Experts of a small language model: vocabulary 4498.
Below are experts of layer 4 (counted from 0) of a mixture-of-experts language model. Rows are named router (the router's row for the expert) and show model dimensions 48-95. Each number is 128 + 32 x the weight over its row's rms, rounded and kept within 0 to 255.
After each expert's rows: a language model's description of what the expert responds to. This comes from a sample of Wikipedia text that the model never trained on.

# expert 23
router [ 94 142 162 140 143 157 137 152 122 115  91 160 104 116  53 159 147 179 132  88 120 115 144  97  99 158 123 166 110 166 208 112 132  75 176 123 152  85 144 110 135 164 107 131 101 158 136  77]
It responds to: Mid-word fragments

# expert 4
router [112 104 136 138 142 158 149 145 112 166  50 119  84 147 119 108 131 161 133  61 125 148 140 124 135 134 100 103 111 146 167  77 157 118 143 128 102 112 137 196 114 122 149 109 144 109 125  41]
It responds to: Infobox and table fields

# expert 63
router [103 153 174 121 159 101  96 166 146 165  84  69 129 149 116 127 133 165 131 121 136  92 174  93  93 161 156 129 130 121 153 152 135 118 159 156  93 110 134 154 171 150 100 120  93 155 113 106]
It responds to: Word-middle vowel pieces

# expert 42
router [142 164 191 112 143 127 119 193 179 186  80  90 102 172 119 112 147 138 120  88 140 160 124 102  75  95 124 146 129  98 153 117 123 142 137 129 119  96 122 132 137 160  98 105 118  90  92 142]
It responds to: Pieces after O/P/U

# expert 53
router [ 72 124 158 123 144 131 112 112 100 195 130  32 101 123  94  94 161 131 122 128 148 182 148 141 129 109 125 132 136  70 134 107 115 139 158  80 151 117 145 107 147 162  88 162  86 146 113 153]
It responds to: Personal name pieces

# expert 6
router [103 144 181 129 122 112 130 166 122 178  91 123 107 133  87 135 153 142 119 107 128 109 134 104  60 125 127 141 144 179 132 136 130 116 149 134 111 141 149 121 137 180  76 101  79 129  98  91]
It responds to: Hyphenated filler words

# expert 60
router [107 141 151 124 128 126 134 152 148 157 122 137 145 171 114 162 149 137 117  51 202 114 117 162  28 144 103 171 205 120 139 122 124 145 149 138 102 119 176 155 142 138 106 171 121 111  69 141]
It responds to: Names and country codes

# expert 28
router [ 68 151 173 138 140  89 101 164 144 124 123  85  99 148 117 155 146 130 165 125 122 147 101 101  97 118 151 160 107 142 108  91 127 142 142 102  75 163 165 169 110 133  87 104  22 131 153  91]
It responds to: Word-internal syllables

# expert 59
router [104 179 169 128 129  84 178 140  82 161  91 119 134 133  82 121 172 168 121 125 140 107 128 187 112 137 185 112 122 119 140  94 133 122 153  87 144 101 128 155 162 105  98  83  47 112  68 110]
It responds to: Periods

# expert 35
router [159 154 163  98 154  90 122 158 126 151 132 108 109 116 109 147 182  87  97 109 171 137 120 166 133 188 139 122 156 118 102 141 165  84 165 161 138  40 139 128 185 144 151 146  76 149 132  49]
It responds to: Capital word starts

# expert 14
router [ 89 124 158 136 147 133 150 163  87 191 120 131  82 161  67  68 156 158  95  82 160 144  70 110  94 143 105 173 106 165 180 108 136 155 152 102 104  92 153  94 153 145 133 116 120 105 105 135]
It responds to: Slavic/foreign name letters

# expert 39
router [128 193 173 110 144 135 172 128 120 153  84 124 123 131 156  82 111 124  82  45 111 147 146 140  91 134 109 157 150 154 134 135 125 142 216 132 128 107 158 146 111  68 143 147 102 166 149 106]
It responds to: Word-initial pieces, biology

# expert 34
router [ 85  99 188 194 118 149 112 121 158 129  44  89  93 107 114 132 156  90 152 120 132 153 152 107 109 147 164 155  97 126 115 115 159 130 125 137 103 100 169 105 149 151  67 154 107 139 100 124]
It responds to: Pieces after f or v

# expert 21
router [ 77 149 134 114 102 124 142 147 156 157 103  96  92 134 114 136 148 154 157  87 166 131 125  92 113 146 126 193 186 141 127  98 128 119 148 165 155  90 170 179 144 144  56 147  46 145 132  78]
It responds to: Mid-word stems

# expert 54
router [114 158 189 134 148 135  97 170  87 138  52  82 129 140  47 126 139 150 120  96 142 131 162 130 136 116  82 103 156 144 159 102 105 126 152 118 146 111 139 175 139 161 130  95 130 142  69 110]
It responds to: ag/og syllables

# expert 0
router [135 168 150 159 170 118 141 175 108 143 113  98  92 134 107 111 135 132  88 105 105 143 153 146 109 139 100 124 165 139 207 146 129 122 117 137  76  70 119 159  92 133 158  88 124 180  70 142]
It responds to: B-initial pieces and digits

# expert 56
router [107 127 149 122 151  80 114 128 124 136  85 124  64 166 115 139 145 168 144  94 124 147 105 139 123 106 114 163 104 128 227 129 149 136 151 104  88  89 135 185 137 164 101  88 142 116  92 116]
It responds to: Row ends and it

# expert 55
router [114 149 125 114 123 118 166 132 130 178 117  85  69 175 127 168 143  93 102 107 116 123 139 154 115 135  97 119 186 173 106 130 128  74 184 148 106  32 134 178 111  83 127 165 102 129  67 136]
It responds to: Coordinate digits and National